Weights of a small mixture-of-experts language model, trained from scratch on English Wikipedia: width 160, a variant of SOAP for the experts.
Below are experts of layer 7 (counted from 0) of a mixture-of-experts language model. Rows are named router (the router's row for the expert), gate (a neuron's input weights, with its number), up (a neuron's input weights, with its number) and show model dimensions 0-39. Each number is 200 + 20 x the weight over its row's rms, rounded and kept within 0 to 999.
After each expert's rows: a language model's description of what the expert responds to. This comes from a sample of Wikipedia text that the model never trained on.

# expert 19
router,220,231,197,212,205,201,168,165,177,266,190,197,172,192,186,192,196,180,156,188,232,207,225,217,213,162,174,202,204,202,189,210,182,213,222,226,195,202,184,214
gate1,227,206,209,235,185,197,190,217,224,175,179,171,176,150,154,167,216,220,190,161,240,198,184,245,205,200,183,185,211,192,204,243,190,209,193,204,221,218,193,191
up1,188,199,209,199,156,209,193,165,174,193,205,221,222,214,199,175,157,183,251,216,193,192,200,200,209,171,207,208,230,181,214,183,195,216,175,204,212,185,244,188
gate2,183,220,194,224,178,172,214,226,194,203,164,189,208,170,204,194,182,186,223,211,183,216,174,190,224,156,204,268,233,180,176,208,210,197,201,235,209,219,198,181
up2,178,236,202,215,185,166,218,193,191,189,146,178,190,192,198,187,182,199,228,210,160,224,185,187,217,186,203,252,226,173,187,203,216,197,218,221,207,219,205,184
Leading digit in dates

# expert 46
router,201,225,197,185,169,214,168,157,195,207,199,195,191,171,183,196,183,195,193,191,201,220,210,193,214,201,208,186,212,241,200,194,174,240,166,218,185,170,201,216
gate0,198,201,196,175,203,199,206,162,200,207,208,184,212,178,167,158,190,219,184,170,187,191,208,180,170,199,218,197,239,213,197,212,197,219,193,185,186,177,188,193
up0,174,201,209,173,214,191,208,243,232,188,222,195,165,156,229,228,209,182,221,204,199,200,169,208,245,183,178,192,172,173,209,197,212,188,213,206,210,217,218,186
gate1,194,156,208,194,170,200,164,208,159,222,203,187,215,208,202,155,226,163,180,219,212,173,179,215,177,176,210,200,194,185,181,182,196,220,193,217,208,198,186,214
up1,183,193,213,240,190,160,239,226,202,165,196,242,170,201,206,196,194,227,220,216,199,196,215,167,201,190,167,195,206,211,230,197,210,228,199,211,217,203,187,216
Prepositions after phrases

# expert 38
router,223,218,202,207,183,203,185,201,168,206,197,194,187,178,202,199,222,173,159,180,205,215,182,209,208,174,184,200,226,220,196,213,191,224,209,211,195,247,200,208
gate0,223,177,189,181,202,186,206,206,199,160,220,231,187,196,209,210,150,185,198,230,200,206,179,213,221,213,192,227,173,182,198,197,215,173,189,208,185,235,173,201
up0,208,202,225,228,229,204,190,198,215,213,214,209,230,215,201,209,167,189,206,129,191,190,154,188,201,197,188,190,208,168,201,163,228,150,233,178,173,190,192,216
gate1,192,192,169,185,211,191,186,184,176,203,193,177,147,168,207,190,204,192,170,205,160,221,191,172,167,191,188,221,205,211,227,209,198,209,197,204,211,259,237,180
up1,223,208,180,215,169,213,225,219,208,217,232,193,193,203,206,221,176,246,221,225,204,193,194,160,177,225,209,242,196,226,199,191,190,200,199,194,212,187,196,165
Time-order words

# expert 33
router,200,191,232,206,203,180,171,161,182,192,204,235,171,197,176,209,188,183,159,161,203,198,233,189,208,195,189,197,246,195,183,168,176,214,172,212,188,198,192,195
gate0,172,227,222,210,200,201,199,191,178,207,177,236,163,162,200,197,187,185,188,179,196,194,189,201,208,232,249,217,205,217,207,180,210,170,184,197,180,182,204,189
up0,194,166,234,195,188,196,169,195,187,213,204,202,185,174,153,207,240,183,231,190,172,227,216,188,243,215,188,213,159,213,180,182,195,197,203,182,215,206,189,232
gate1,233,196,207,210,177,199,216,181,178,193,180,203,189,191,194,251,160,186,196,188,219,191,212,213,203,208,212,195,191,176,191,188,204,218,168,201,237,211,148,191
up1,229,195,192,231,204,191,198,171,196,259,185,157,219,181,203,191,211,200,199,226,164,235,163,189,209,187,189,210,227,233,192,199,215,212,210,211,222,213,185,231
Colons after field labels

# expert 53
router,214,207,223,212,172,176,173,184,198,200,223,239,176,172,169,204,200,218,136,205,207,214,226,185,202,203,189,204,216,202,210,214,170,234,178,237,205,178,219,230
gate0,200,203,216,210,185,208,195,216,213,195,211,190,176,207,181,160,195,198,190,171,183,188,171,204,191,175,204,209,206,195,223,210,207,177,207,190,221,183,210,199
up0,195,209,195,193,210,191,192,174,219,216,197,205,199,185,187,210,212,202,214,222,199,221,199,195,244,234,191,189,174,213,194,181,186,221,199,228,161,223,178,185
gate1,180,205,201,165,191,231,188,188,204,211,168,227,197,226,191,194,212,220,181,181,205,165,204,194,180,197,219,217,197,203,207,231,176,186,214,125,176,186,202,224
up1,215,194,224,237,212,223,216,174,213,195,258,158,204,209,182,211,192,180,236,221,211,229,201,195,164,204,200,173,171,196,180,215,214,188,172,213,162,236,191,214
Articles and determiners

# expert 34
router,235,212,229,190,180,178,162,162,174,190,205,251,170,192,176,209,220,178,185,178,181,207,200,191,233,166,182,184,185,187,161,203,153,215,197,218,220,215,220,200
gate1,266,185,206,191,187,199,205,180,198,209,227,209,191,193,216,207,199,201,227,204,204,188,211,225,219,222,217,191,208,224,216,209,207,196,206,170,243,230,223,198
up1,220,201,223,168,184,186,213,222,156,174,216,188,200,182,210,202,187,173,222,210,198,185,242,238,200,208,211,197,165,215,178,209,204,208,195,206,180,189,209,220
gate2,175,214,234,188,189,193,186,181,173,183,181,201,201,193,224,203,203,228,209,172,211,211,191,215,181,192,239,230,199,190,207,191,185,178,167,199,250,212,214,206
up2,183,160,225,199,230,205,173,186,207,203,209,182,188,218,184,243,200,213,203,201,193,205,222,166,195,193,165,194,194,224,212,198,186,225,218,197,167,182,179,209
Leading digit two

# expert 56
router,234,209,191,205,174,167,196,189,206,206,203,224,208,202,182,216,240,199,184,167,195,201,185,160,187,199,188,216,184,186,196,205,161,229,200,207,194,206,197,204
gate0,216,204,195,187,218,228,207,167,199,220,200,192,217,211,216,190,199,194,202,171,174,214,158,190,187,169,224,219,204,174,205,221,160,195,190,203,162,200,203,184
up0,204,173,201,185,188,164,175,206,196,181,160,193,229,214,194,208,219,243,224,166,205,203,201,166,178,190,178,211,213,221,193,180,209,172,209,222,176,199,231,192
gate1,217,206,185,218,166,191,201,164,167,196,275,204,179,185,207,188,203,203,189,192,212,221,166,184,166,189,190,184,218,189,216,191,236,211,220,218,167,200,211,201
up1,209,172,213,181,186,180,233,200,201,223,170,195,222,182,224,216,180,190,218,174,229,227,191,186,154,187,194,197,224,203,203,196,161,221,229,210,219,183,184,192
Mid-word syllables